Experts of a small language model: a shared expert of 128 neurons, a variant of Muon for the experts.
Below are experts of layer 9 (counted from 0) of a mixture-of-experts language model. Rows are named router (the router's row for the expert), gate (a neuron's input weights, with its number), up (a neuron's input weights, with its number), down (a neuron's output weights, with its number) and show model dimensions 144-191. Each number is 500 + 50 x the weight over its row's rms, rounded and kept within 0 to 999. Numbers have three digits each.
Before each expert's rows: a language model's description of what the expert responds to. This comes from a sample of Wikipedia text that the model never trained on.

# expert 52
Description: Short inner syllables like ol, op, un, ap after an initial capital in place and surnames, e.g. Honolulu, Connolly, Hudson, Hunan, Syracuse.
router:583403510503486541499492430567482481480479481445472502459469511549469510454434471510392454557455558494499416488488569499546492576512545501512483
gate0:556480545516521521488514459473519613422414464484559562508500506477474505570433615488529443446496454446518484547512499538473546482523471512540576
up0:517527521561550518443492560460513565469521455480463579468474523494533494496444623459524454382440503452556522523574480500556474463558457506572532
down0:494505428537473497575544511477647518478464543548470518467500517523533443492482485558571513530525462536457478389538453500506491526521601429493520
gate1:464467495531475576447514513510444466500519499485502580507476461531557502470498451564478409567481495469513515524433546504313456516507460446538496
up1:462494495539479510444528469512426424446515536489491605498450455451521496544527446491506400512546423478517498488436540477409542492503421486515540
down1:517481518554501584510489421391481498511506556468414470512451489499527420479445498492590598427499506340556528511484482399512537436564500556515578
gate2:548489528397529517433450426407461563482528546503435497546530448579587423424529450420497486510497529467484449557511485433441493461506453496578508
up2:522425497442524476479501547508480538441476496492499530559521489491546410448483552456506408541608458497520419487485419499436376486511506627517498
down2:514484502564503541454440488489497522570597562419499541431490525480423517477544459573469423437505475583579458483462540528439532585437479523534529
gate3:547558598525516491513425456506473444475491562460466534506488453404458518461528476486625588521454511508548507548585565528462453413462467526512571
up3:526501508502549474516466409574536473501508509501443526549532389460451501505480500426647481494513578474521516595554601500465501406468449513541530
down3:451512569510601422426414471485394481452418481516481558483473464417552497545542424534486604516555502505570452435502552391617461496533521444468504
gate4:486464572517495452538443502562543461520393399505434552541556518430477495423598494666494449487583471485456575591496534344491486511551571414490524
up4:508424550527562508634467482553482511468335446513367578512483454464470494505493503557516429499663510524468528620532559462529456553555540494486504
down4:512568514475452544594518487611429427483481487531485440414481566500447423447522465460519464566436515417468474551540541472514499488540530545576509
gate5:545467625577472458367437435470456444493462537558497426480519516452470441556497525573426561556391496460478496518607510416553439495504502521542460
up5:473500586467505589441443412524541511535474563489569510579469467424483502499492506558456469547424553395429490500496519432536507552501499495485411
down5:491554554518520508450427439506531496489481444546448541557535428557538471507460435449475438445562406494409567572488473598491508486565512546570492
gate6:551495523545454463480485523581490500490423524556456484495543580490471483458472444550602458531529406568460540553550508550477559562529490581542557
up6:556501480583457409489604549608537537482436507479489483517471545551489526430465446482595439519549525520499487549540492537528528600559476557446511
down6:503502580486447551569504565550451525518448548517488521530539507536466484566514515558487464508529528526442486463520537510516434554504469444498537
gate7:500538481544444512492504445496513522475500542510544519477524502580445546567481507493453392475570480616531479454479534567457481514479512587472458
up7:552508513532451503474547435568576535498480577478554508515507540607459557456512500507520564561509543518475498464467546534417422494497488532405504
down7:525492457553543530472467560554522531506540449521498536528567485495529466525504552506462516462510453493592432543472453386399486428486472411515566
gate8:432385514566532421435442569542572528507481503574482526495414483467622554505530483431507437547579453380439503556481457546551454461567470461442430
up8:510541505593506411434496496403545492468493624570484606511486448442476524544489539497580484472492503514472504460492503496511483473578491397491522
down8:520501465506526477528539451527506482574540509580534515603568511539517512418492503483475640432505510479553418526481639420562464568509488522482449
gate9:513447488627519526493479535595483479479459524484522429536441550447507481509469433430539520435539559498495521480530415450488484499480529489662498
up9:487483539480444506499576462513503472437388524516489536478492462479602477445504499403466554427478514485506541511513512502485513458442495521532520
down9:387446513527466511533490465509495540503499511513564558477488494480570488552415483477663511461520526434571534526534461440501516531488480563542485
gate10:463426481594575526567492547536502564508463484464650471517475474490417553564486466562476402490468621464452468449513514452521550488519432496609392
up10:430540515595475431527497469498519596475438503474580517468472485452510524598539560563499515485546567488464496520444468461480435476498515489580441
down10:640485497505485504499516425527462513469479507458479542431574501450469521590471531576416458491475532521498522541548537611521505496502481428504437
gate11:563504411553521476462510478501503528499589601422472554485374495513428498465473536579528496502470511516648493514444591466450494510500621494538523
up11:531526516548508466459509481407532533541482614415491534479458459560544505475409504589510512424481494537624555552447490497485492449550493495554444
down11:530425487464509505488536499448536471494516562550420510523464516487487413413480539489534426550526464461569493652520544494502512552398497437534480
gate12:495508515578519481557540468540487470518442507491461531492623558468489424516577446456491486504428497426533456563447492464504436507481528515549470
up12:502428504535565419477500438611507458445405539412474538505558518515468425455482459476489490529439453540471419518476515518569523497513521585560479
down12:435416514532520598474529483445447552505548526465469473458426443539397562559537468569447492506459381580534538455519383562462508462498583472503603
gate13:476544513450578477534478461457495479475463497510403500502534466515537482550495523544463565513472532637516538471413491462478480546285491551460588
up13:505541548475490465539480466550496429480511529464448587494462472459532497503512580462483531486567492594477483489422513513471531459410450570535492
down13:522531548526447457511533539429567430531475447492562529549492518519501527518512461559522487490411546575519553402587479579482418421538471541600552
gate14:501488503511539526475605516564603479460493485487497597550462505503574508540507502451480438571480404494486598540496520463487531575458508459447472
up14:611517548601506481492531500536508396480551543474537568483458481589546563456427558482503464476420446531478593535469438500471472533413522486517514
down14:435547535526563479533565413413502610464501461426573587509385443536530537602405481480483497474491587515491467505469506526446536517454468529496537
gate15:530498472459515487540505505459545499486433426456517529466530463598502501523436520335479498474530491581460472441465491635542592624568414464430528
up15:504436447502479511485431561503541533515507445475501531433585580589497460518460539502567434516492510512438466454505432641514558484600488457421514
down15:513466413549471465481518558431473401512527499470438468472440463479493454545553569526431542600547454539457520497512513486456628593570475475513549
gate16:612610461519433537512511467461557478495427499587584551482551393532483497550506371434482450489469451511444407501533506485520503479510527485411512
up16:507590494478444489448483552476636501472383444543506556540529483514506466522455474575495411562418497442570377381495485499511420532475577527462506
down16:512496535499478557463462452553589483431453453606517516449542507566435458519594417550454420431529563474506486487536432465438458477529463502500558
gate17:564512562547545472510495486621509464487457433499535536456484605630724470481385427592476468461390559502464463481377557521475446474424521485508470
up17:554542566565501521453466410596550539495497491539487566422496559568558495492463421530493469532498455491487471434429497540452481451405492485462452
down17:467429560544493376549467549530564548520414504490452485473489509467493487451449477540477575584451422474559583491561591451565405491545513484512471
gate18:497514541521474476448520411580449485437575517530512469548555540475513571584500477431462469502537422520581541482498657490558592531486426519511556
up18:428456431500439480492498506527522495439514394568472545533532456443490568505405530517496487632535434508511537493417578521518553556459490403521418
down18:339519469530550458571448550566494469484400534541594577539429485573463524519607480460551526477541488443503600355593500512594528440493571514457467
gate19:474583582509476471450516570540562580525477471507534579445441425554386587472478470435475489493492480453445542491493555491488516471526483511381486
up19:486551665480514461406542509519591545419473517498439535460445488533483503495511518429497462575486477537385524504445554494502568444524539436449617
down19:486460477536435605478455507471561528512453407523446471479457556536476549471590505441435475486491502499528519552531459504527649594473567424478407
gate20:472525518540543502541414488538536542492563445530509423505475528484416473456546468404489432549368400501510469487423552561487519535427449482483566
up20:424396468451518478497511587481552445526569445580510517583574559479519463426511485409476447554570481477484474575379479583501569545482561450505526
down20:475480480498528530532572483582447558501444498504567437548644482556466488464517470419557477501471540504540498442446471486435461494504491459544453
gate21:526409443511500486485462413534533410477532533392428463510476567498518615499532503538444462552565530523497474394521561489514588530510569482434402
up21:528477488543499452530444417505452451470553519439482389498391551458570587440545520511507572529440488489482512454488475461487526536560634479546454
down21:556499507515520536506474475478486453555530615517468511527491490469470428580484444482542570548494493514427468426461524548556508428526446563525425
gate22:529496469475454509459516550524520522414547557463549422490528468539567522546550462538538466568538428600443423581523456510538463545437436614465437
up22:508475506551496459467483515563543577391494491482522492446545416543519575477384522543486456524479496511414498565423556558547472445517397549485451
down22:478571450502458423404547466499512493443459521522640533521447435502493588544487414425447520526366566502523384455536500585505540511489564517478509
gate23:541521541603493485453493496551430580473523477509480490476477517564464490493509523527452476418536506476407476473474447490606570555535504483530609
up23:497576460557493498503600471492515478538494498474530525596435536549530563553504564446468482476515450533485540487500483529480563624418513520505475
down23:436499507496554575497459543475474385525578412464509458509558545547489442530620440527582489500346569534489434429534543483571420417468438530534480
gate24:472506503475543350450501493397534480513514390483502531504502532539460502513516456518548595577479430423556520388417485548439491448524558452535471
up24:463468510523522384454508490593516468471446451476500480477511478514511461544560391469485540476463446495610534475491501539492463519460542510566477
down24:510496418537470569501476405459466536443522441481482375494547479514553506510542406461435550409467456507456429536557471560489461455579585467509460
gate25:541496503581415442496534459515555450391435587513475528468449467452525449521479493564532521427493449572499521517538453443531523511540494570433460
up25:442500516493449514516581487544553360468483553524521398493499466506466531512502579546550438450456522552505548437481590494539667511471489518480494
down25:530581402554468501499577503463573595464523544470525405419558523517547533417435566435504552524457497462538478532412467547457591557438390432597465
gate26:508536534466555488502535506475505436470569573441562456553488526463543512476478549470496472462641532562483503484468453454446485552498599470439482
up26:586457520460487561564557522546522446474485610419471519434499449585561578466532528480471491472514466568474523483512507438454478479496470525434499
down26:509482600488513572490580500534591597472464459506418420489439577536542509532533552530463497518418438405516524432525542424431457501474388450513533
gate27:522535585541470521452516513468517563567419479529425495500446498507395562494483599497516443460520448539504463557409589567394382501543523540529458
up27:536557519470463564450568475412431550509403484498491353524499519553432565536467575510494517484454527553535435666398565512490443574494544592525467
down27:527484515515515531500568536573470494482502520463531399420533489501511481546473540422480561564516422458478472357572438554484452449416447493490493
gate28:590473523480472510406429561469470469598482473479432370547476505565510524480515595474485486582541490492584533510444495483535460482450484560498528
up28:508516475481536511498481517517529511517513444528436492511592511595542375458487520604530460518550595468609563512364557563480496406484499554454415
down28:493500601377501505527531558420467518511562528467446468536593491445569464529506576544594536534514507578521437471488438515594529508424548380400491

# expert 51
Description: Words in names of sports bodies, awards and honors, like Hall of Fame, Cup, Award, Division, League, and pipes in sports tables.
router:447475516565430481523498635460500567505533432426483564456412516538546548481463536425560546426559546552534436489462432413497448506438479589542520
gate0:453406530420449573510415501586507485441491480450403534527549393580505529490595600470524472510502451565496490480525567542396394531520547575493457
up0:436449513450462483551382498466550610440537515476451514534528411560504531428566585434511490460576501604530449522488529495389459534529460491507498
down0:542546453461463490448479452497552492522560465520486483560496512444451390448548576483463485395480527567550523520475498621521503501480544485552594
gate1:600533594554510493491488432468497478496457490581462522452550591433515484514454467388438590505453481454444554444530477505539539534520542508515497
up1:480515523526490522538490432496511561549500493473487543463499574437474490499490471488486526517526553507483548554512381491580531496459473607543524
down1:519520530514473499561591525561427550492522491512513483518541543400416413524444460431438525514495430515512535470444468491392446506599499519499642
gate2:485483557523535455458449570556519500487394511491396426466450450402353483523425501529428431475538477438574458549491482443525402492589507549518492
up2:444498518549520480480499551554500461572466524505497523463444493460446495459425481535430429502509495384642515541461583479547370476528480582513462
down2:500489485408465507503486424500433490551535438583484435538400519547512468484540572502492573500612463496455439508457469421439473447518538407531560
gate3:525440477451460448535460487474503564461463512460466494554548446566542551562425472441471436461560484563496528572428471400447462532511507532375440
up3:523415492438471423548520514481577488480492485446469519485487466540592549588520561405548449457550487539455497479389490491398412560528462533372437
down3:539512528520508548506495439436544434487413468420497538446507521558493504519400471523466426498614463484480501503480504474487477535439538447530495
gate4:597429464465531431448526502540392494470471497427422495484471448562599443493493509415588422448514511575600564529466546499563533478448555538499507
up4:535472483470509408483528538475585450441571472412498579548497540578540512527447495540532549499516491508549568528387477511528496462467500539540459
down4:593479475437489526513575534622464440508473507514448506531567498515494577560428467460408526504477470511421468509469526515514535561408462518574475
gate5:521541570498514380609487511412558529363462495524483502548492400493545516492447498517475539474521474564542509550562449438524434512362447583461426
up5:523452509459455450464475529468496488468449539527418499560533511566494503503449469561474488562509513527585499436496493457537422444550477433437433
down5:495438513474538505477477554552479464585450557497486433555615499518541572416601574512591392423379500512509448479514472492493461466472517425492460
gate6:440390576435516547468513479426493412582455482495528454579554544472538431641510489431431496484512589592588454537514499484396570580472529540452588
up6:558379586478500415457515529490506550503504528476554419616477568507610443591497474566496606499577563527499504529529516449413588517516520504446526
down6:494430478476487461505431529486494503487593549506518601519434521456473607544540486523624480507392569566436595602561502458492549571483466442541511
gate7:433487502453467505518443482496497492610593505505469531524463489408510612513535545509619459533520534613490430543521546430416501508546476462481510
up7:465512518516466503511492479503520475510465489480485484536498397492415578506495530513557494444559531530422493540554542463409514518551481568450445
down7:471556522493410539528495519502477528492495605472512503471431475559451517456486557549505511479444440556547453555575493490442508555482464537423540
gate8:562479654433487513542440519477489517446505466505491511511483449532538509381485472581504516410540465538586502515542511582500496533320514531521479
up8:564489537471463516438411528486483494446480489498459531521476493498529538457473499497522530477530482571643499552542500497511468494369526489467446
down8:397462453534461516494466544471595479409557536455466592393527580511500530518528514519458485523512558476478475493467482514516488529455476460605468
gate9:509486526565507542567358498487472555510481480466472558523471493424468568525478440502556542528502540565511494526426512445529497581507634556486565
up9:477515555587524582518405556479424515546505475518473508573461420418472508451459396543551554501510527549512544452465546473459517586535628488499500
down9:528506549472495560573483521500501539433545543539515503575355527503508553416528509531533560529517524590434461540460471417447546517533459358594454
gate10:448493405491455490560482420512470513520421527550444449431487488448562544518490489436601489505552443500502475491484520413632500527452576505502476
up10:448466449447420496505552489472417565466461484455463463463485496448550491563439501491546497495479502543486495512519470457588468523381607561442506
down10:546461596473502466512490493480510540557576489473510441528498594440502542454455549461560518532554579503592483501557532505472516420452509476489555
gate11:528609473527414543585552551534607503501480455589572436452448436517518416440513510448573495493523553504443451534418472433562527490381418532464459
up11:471535583470427523563485505456515520469518517521473524384500396552558438402492466497511595459520490531503405576510484504499509455482445493486520
down11:468577455441505502485539532442546407385463517450619558454583386431518426604498513550581581444498495518508473482597496463491607496448512441410506
gate12:439485459519522569437594472515492468371420434538543532558592455494481454476456432468436495512425469479476433485525442489587483474470542568612474
up12:437430482512551443455528459488539555388493470599489541618552455554454478454508444516492489488456452420447438549484522547571467524464479572562528
down12:419574467510504429470386530605512566510524536465516543609520482474487554425476409497493500421480477464561498488478454497491488593537511544445522
gate13:588481420565525527468369434510486525497429479579532545454493550445501508464508430522532447512498484476441506447468489576501486502591503592532585
up13:620379457514540461535452454544534517541450469513555585487534507503485487425518479473495462480595427534473479516485444552487524451570424595521627
down13:489545515474501464462490494500394471494525443427529395465449638541556541520431433492509450502554541519538556529485547534510537415468429523501416
gate14:468411504534471460474506493578428486451337419479480574484426507600394478493521521541567517430421444428557473508505477477541458401535581501527444
up14:500445505481473413505481476496404492509421461446464609523443542574493503432505583474519472468534566459493461483506459512558501448577568475552587
down14:522500548485539563504470475378481508507620490570481455616435449465453460508548494546549467437409592590508525515493499541490453463521367545480544
gate15:422504490599514546485428513424554548563464496511527521575510501466462546482462555472528452565509532467423458526475507531533552400469557475469530
up15:483469535544481580509567495561538498544415473454438581459542505482478567454503599450555527555552457386414458597460475533466547568461564538487496
down15:448576565425572555543484489458460522595473394525539511526532432521488580402507471480487514530421477530511468534500467518440462475454537486462483
gate16:567447564545509550405431498471440542500491562486548475523467429571539512462532539530413409414522394507504556427429466482550542453559515414575520
up16:474485520575465583493404538431395476497448523472561446496433443593525516487537478470434483496450430527541510429473514479562512499526499470508534
down16:528532486518486428468544440486506480424547534422540443467439566575482490546490534521523526556459549496513560494524480474483492403560435497544502
gate17:516617541545554489399465526462445542466483497492497551422541464479564479505471514435467500497474444523548570519458494539537470496398472485547506
up17:457522518508575514443481580464505506569534438504551492457476521485520461619406512523482570551520520564465656444505554478456464493453393461461451
down17:527493420617521462501484501405551456459491426563463489513470532542463516564617515455571524520498540503564550480419466508471590547455497499527538
gate18:602476544451528526542544447534478577549364501459539526514466496503533402509488511546565464438494496564456552444458522443437482448470500411620425
up18:491502446456497439540522478624499490573415501377509634463502473543412506487518518510540483478477462571458514460460610435490571451472486451528448
down18:372525521518534473597457440575462463620601534481512438500393492510436517513450484537502532513462510455492463522486390579445477583402612463490520
gate19:579461493463485437502592462493471454483411554497405496473443479523497469538578483635475438452528524484548568586461515478497539469470490574551503
up19:554494472488396483425607468525454463423505514475381530447545461548520468489551562511473458428436556461541563562447481454515525477474507646489557
down19:602407536510517419491513609533542485388525425409468461535522509502473435512513500461531473500519543547508513495476540436475508450507537541594459
gate20:510378517560468475603506528595499510455426435445589526415452511529557528536548554503514613423540531488502524510483483539497408518545564617536557
up20:572433460550449469602459499479438478427444466450552480500476474575584527533479500508470651521567523535511474480452501505488461438554583536489511
down20:494538490464476521512536463456443433419470460587504543408511503468442504526559517430537412588593538465509593436582481540620440494479554495606416
gate21:587444554531455527587477477572428540456502447447463507436525490571511467537559443470451503447523455519466462473544569441475507446531610567450420
up21:620562516565452521615465571560482598461445491506460494454491500524469433468503421503516567444534498508535481468542482435497503439526532523494351
down21:582458437528475437515522552543484559525465518511511573514489482497516425544484503534494470516494435456448484498488575486454489495577487613504432
gate22:519560579529514536537452515473471483485441522351501558473575492402457511449453547496585527489433530459484646512448462412574400500527562516542453
up22:496405576508512569511512507491529437465426571380528576523545468543500534444514437507588467488399584423473540395469474520546490458458482546482403
down22:505413456458582491550531377435422630520535507425486422443477415509540495596520454626470532554563470394507545461548483430463439481459506497459504
gate23:396458528479593511503519485480510506373530533379503590479579462514479531429460510530468449472521521560441461544557439551492519528548534560460436
up23:478488476500590430513469543523496406432462526454485597523554462523462552349571510511503413444513546515525482518541454538440528559466514520579438
down23:550518492496474529503522512459496470536392470518479522470545467534416458548539582431423461496514534412511462518449528425379544463494493565493458
gate24:424475480554552476411583528472596462440459517467568458435510520506530441518544400470406492602522570537518442484478515472525488441516492493549472
up24:526487549515540542509474495588470435462424499399524513451470492533575475477496451489434482511546544496497430553543504473557437483472571586532561
down24:467512476463484500534505514549604466516472581454490508493515526518555416457575497472465453459437549508492439576514551540512488512497490498509510
gate25:505483468573540501517520484615615462536520476499549484446518484450421520485476495530513519531520447585461601406400487510522539553451506431456580
up25:543531574614563513596536515484564463450482483493527450573602468458488489485473470533499532510623483572497594461481517430523539550456464549404542
down25:512557512482559503515504460458499510425480456523567417466458439551488483453447531540540520456442496477470484505466542483517585455584455621523420
gate26:457522428540393407519440520505362478550493578464430505497522481484546535350581441548529452474487462578550490487500542443560443436514537537444465
up26:442555443573428445505460525520474537498482566508442543469491473421510544368529472485522459466453531585516498438516503375408522525517517583416576
down26:471546542508492557473606536501416503506411553499483489395431516619534486452563604548545441376436454509508570483434514511546542468531511523386511
gate27:482334472574513509518537530468457429578514475471418515482568508543581493580365564559372486454555449427415492519523526467483567533493623460433528
up27:445405487628452498525363501465569398533517446501470477462563494567478511507453513458435452441548412446513434474453500453518479517551526539517605
down27:512580542396476404526533533497466541506546503512445504438454466531447478467361500496499574539390515549514409473482504525600507461513419472603430
gate28:475479538568563539474435473428524491511465527494539580588401482480407571508530547514477518562448447524528556491513673455468449524461553509516512
up28:525420489516576550518528509486481424463445514512501560566421463493430499431522514479405458526506412493517520475513654439481446544473591494498448
down28:513510544462484491441542517481488503453492430539616515581510441410492425539482450425527423458447536524512470576519425452448454465579534510501567

# expert 21
Description: Adjectival endings and whole adjectives of society and politics, like ual in sexual, social, political, cultural, Soviet, European.
router:517534594619566548623515416586525480462481462555590604576496461461461482582528439489494494412420501479525483478536479523435523507385498544552488
gate0:509550399540551438449447497563492566488568405486452497474512495492420490451481486455509585411477687562559553544485494466520499451501516512508409
up0:471539419460490467456452535554476550620516457539517517396553456517431513485499430483501452462517570528476507609473504513428541486523526481524422
down0:538477488501472485483505435395433462535465520605497515495566501515514554481537400435515448379560444423502547513512506490471532405490494454403506
gate1:488449541481427479526578540510374536480479704471434427551563485502493584464548516536579435483545522493611439509440526457448529483493520507379498
up1:538468524506540544499583432527420479451476511498437545508458426498460494426555471587447408491548436565593428549548568476449459487513479455412503
down1:538547517431531400491579447573509475538435468392481556611538461471553434506499511498477554508497425519519478535462490483507539539367497597566485
gate2:548444556455477487370502509535400518500527537470504566466432535528508550487505501497447561502448647492541522549533526535432454476481595519485580
up2:507510526559491493436520466528486455495455532473527536459424481464504400484505432460434547446507566516536415451510491451466491507521565556544552
down2:633538439493500425590550546495486525596509496497533521457487470520465493436559489487488409516545457491461539492560541415471490495486473507486499
gate3:448367545502487491449419509451569541501443464577528551456607508437518477551505504468525522420410485413545497553496487453526478489507525621472477
up3:484409537589465498494411570513553427520397379524501574393483538456501497496543496438513552404368484517482510615475354382588445535480488555481444
down3:501514510491548566479448479459434520563432504516498491470525402583508508502537436493512523454475538384538500443485454504610481478449574480552451
gate4:446518540443468497523501527452442550481573503541464518376544519488543481428382484482488556506560492465555533470416510621465493591579506527475494
up4:495540523494518488472501487485455508493556479519427523470472585506519407493438522497506555489635533483494547494417485565525526511530447514484524
down4:437456484434571618446538486478495544520612544448486527424466518554500521470464533464498502489501443541519554421528457564467445578454583455480483
gate5:503451409562479537549484412491435558453438547562539580483562492492595412550452555398606541491467517626525591579527496483487510511438521503455344
up5:411470408541480542569495537457449542396509543550580562512559520484610448518441545459614543508480576556494534515519489443474493507467563498480457
down5:472505498423443523515463513518496488410462479500571470464534444473485464518511459547484531468486487403611485420502420511562494549438480389576439
gate6:465588592520582515510421518512520565497353502513509557464508493538489545510435516382436546452501397488506465527505523454516471552441543488357584
up6:521541621526554513529418511470530480496413499523464574511463474540539510533482440430559524387506497491519479596513472493522499477436501486522509
down6:469480468436455488411436483549549554492485454643543476478437528551542451471535535519529513481532566533457499503621488532447560487435397495481470
gate7:502549528484504398576594490581467541469359438498462521439479497472465476430444582522420492537526517522465467415460458563581559521533494583529516
up7:461500516522569508548621464513464420505386533540579505477504590496514444500497493524431671519438531563515433439421481553479559496533588497562505
down7:433606467474513439509450484492503381486591537462479446434647576492466532519447405539475548477512554566551471353512399444467517510448551611528561
gate8:479439463546409437446555566450477451550489440442589559487463502471508528419513539483480563523486533493537532483440462446443526540517501462443533
up8:472480487492458409503530609495530481560489488399569586452472481489468437494505588563490486496522518500592511453526487477426537485520538497521557
down8:470485533534586530444540437476544487560534486424562579485558482438440569432499482534518502482412506465495445540418482482508542446507507530490434
gate9:516518499430479521520477452531526636494572482491515460518466475568472396415505425446533474543520410538434451511483546529538530489511496524585519
up9:561532478485530445503442516468570638474534507442473350560434485547481430469573479421470480432510445618566514532520484521526469582526494571492526
down9:524495447518516440545542446473537512510519429559488532547574562504447527579501513448516437478508530583553534488425406502445545477494520598499573
gate10:488525535401542378521480453527468414505387447468492495462515470458469430528566459517459503522464503530651521485502606427545419521402530584569519
up10:523515557397580417473483413566509468416454473419473541506615445470570459524533487534440468519471505561621544504533533498577430431415560556577443
down10:470568537475455511478454520609552498440543569531509517480483536408460452471554476560441477542517546531593434477463362548529549546519556593555475
gate11:494499506517549476531469422510471494427586501550514565546612536468481540445440484489442517523461553445495601442508436522552501521436522577561544
up11:411519553480546442531557455535521432473537415520485555532687603501500613419432487461554553475473526464444538468451434486612498485451570523538490
down11:534472494390467528534546513391516504595514405506633376562456516497547504515306494543498580414539505461421514504421523428496516528483475467545455
gate12:506610467468504512482488543508419403454529488515554551481621503506440462516517451541521612536549475487494580471475508450490423577424474478442412
up12:522543456504454546494524531430500485451511464534498576481552500448428413519442512451538518562517410532446529583485550447555442517427520570410447
down12:473577534442517510531530526514553546451469479467498438495400525594489448487494460541473560541435473536532574501516506531522501571461401492505504
gate13:444464517496482523503484410457359461402506512588508436421532501502541499507490478446460414568468463508501617479518531482440483511488538486490497
up13:417524535407542472512469454612436476503555495522500538439511473542463476480481491524563478553469537458500479522473515459451537423502558537536461
down13:564529415510579454493554463522597415546523438457382378582503483618525480451485501554559556403499574494487483612449435488475543489535463486528441
gate14:453525445524465491524500471498482470445497464450534515527542430533471531551410551453522454487544461490430468460520463444551488497529527495483579
up14:470507488524473543530512501489518509465585534536563531508557422506544548488497476463428502443515469415450448567504473453467510452461501501509582
down14:494548485466361566483412556403457495542494448544483505461619475437470533533492489534443496520413542501469533429454582502505483544554492497398655
gate15:512451531568559497491440518455538469568505505460485463522466482534486554509500432410459483587452463522454438458458556619495479494450554468589487
up15:524485598537528501445445471403477519487475513494482470545531451550465496524503436429457532559453528515488345539490543552505549569424490472553474
down15:477442545491588554538477464456452552440494532541531527523542641487438508504510512447529530560536504450466543587544468508400464501524440464508421
gate16:491486517483517486573498531432505475511463501501539461480596477542490531517455510502581475508529379521490499496507555458546425522472417521496391
up16:601437584464515458536470478473421484549493489507527457468521463496538521475479489529584467477530397516539466481468516508530452478496414523656412
down16:526495459456432560498397550556542500463535554505424441444445463476481515533493533555491526541485564496467542519536431469568504498565567578540450
gate17:448550488534510556494474452562495452470456520531462584491566638580447504574435476469485537567484485518510454545484542539498451449586465536427453
up17:415498507550490612501588387526501475500483506503464503531591563530500411583474543496482577520516476524554497514441544516505544491554391495404489
down17:438552457413510448501555542564499482505494477551585472478541598563543409575460501422485518477483574459558540550602412447507410520527459506557588
gate18:467556422501527530472567429518559519393445529453504411504452542501546504515486574484576506422512573524545548471503513502467440514577464494424512
up18:444567412603575514493558459584491527432520526408511521562475520482566545420453623509502516426472564501531583528515526500463437487534536479529493
down18:575522548489481448554482506495503534511431510527520424378420521551491471544582494550508415465578449450586588607456545541480508511597401537499547
gate19:495450470585488433489466523550566505438486431527451438507466493498498462514457487586478491430494537548485525478469580523487501485447521490585438
up19:550468409576446382553510496465540462451517427545501472547495474475457487494451487575486488413521540525475498501497508525499498499486521459541490
down19:511432536567466507570576356506456421508455553510554525471470488521515528512591552487319435459628480518486386577555527482458481538507500548495493
gate20:533583513539481485534518480334412549463454522626488585529465502548476480486437526461486514475540484564500514444481506466514520435509536512479508
up20:543517444461446499440507559490471561486398524596445525557455464559477578585407477558480554559561491451465544479511422480548470386457454541472487
down20:536486427506425515425516489584426456458455371645443453487371449538466612538512544521561506586514489550470537537501426497561511505437482529497508
gate21:461514420512623449595483532510552506462605539496565516555454575501491447457504560492538463515505533558556529496493572488516437417455527516566486
up21:458517538447576500644519475535491478557546522473523521517488526501483423396476501532529455550510566499519558561461504485499473450453553532573441
down21:455461409503523532532475494561499579506457499551414398481519552540610534505485517535482517447522581492545535542580489435432433476413478576542555
gate22:566498615540431479482506430533498490555480525503480486534554528446474561525481585491626596568485402557455572494482530508507450470458520541615555
up22:581495612483484496459466457478476580523527558489484538524551551469491603499528510440578599560485473546530510457499498548542372490456452543557468
down22:567595437533535430532459523528564493455544415520547614532569422459495561537445481516597499414555490469603442482537538495491471464499485476491468
gate23:572513509555502520474544570450514459519439437513406434518491385518538646510495569474427567558584505426533467585509552466505477509497515501440474
up23:499578524598477612455574355524390535426424451546463538510596486513526549507443489453471507491523507424463471543508593511516571482548558482430480
down23:583459507481476645513445502568485519416533476455455526514461451538471522474424423496555463422442480481467417503480439501570450499558534514554491
gate24:577468547510553517501475499514548527456450578399475520508528481602411505505526486495507495493469481423523513478497509490466551586537526430405462
up24:528498519490515504481312575577507582528523478499645459521487478590575498442451561466557505481418508416535497431496500494417453539516471467454496
down24:497492586492574554469471507433527426468484491509439472463494546508559568443523422485470456474470525476517468288546508428486470510446569497432598
gate25:570527455562549489541562434570409496531400538536397571505608482497473454569438491485442507480502468503496482545467620476532519449470555514576571
up25:501459413556484543524574381499407471527420525574502516505492488500449465475526503479485542406500491491498550495469549437519469482484513524571512
down25:582564500509456450435541491514424462451544471559588402497441560456455522500529514510545572446463611506587458498465509461458523423542487527443582
gate26:495521470505470599444563469558421491528440518555461535526456534541504504446430490431502483535457536537507435516503488437423499517470492433566488
up26:491543459445498524459560460565403406498420508542476534517468477516472482516408476451486500464477480618447445513476491474495460488528523468541507
down26:461544569401608601461448531547559529545511496565520516554440560518520536557539575372471470535484433554463479523504547420500506529485528560454552
gate27:450449550467493523528429515540518499462499505524521425342488519454510523466441483523457520528496536544464515559536417466508442518440431498556518
up27:408502555532503533493411533552613467491492514521456451435475497493541546455496522510598582501501434541404466532518493499532512525482445458508629
down27:522439496430568508490508557529465501408455509558520482459471536521486543449481530553411500473471426467560459495600503485441575566624460465528492
gate28:500518538491562492465517534533407459464523498507476485455579455551562555540580449455529543542479529506494459428472516531459586515492491472565490
up28:552568519443546529504535555517484512526514546530566394569537485600543578488527478463550516540460522491507463475503563537487463518403577506472490
down28:474550490504456546466561513490354461544457488432565475526585474544429409510560496395438558531575445497491479423608478474498562574440446572423472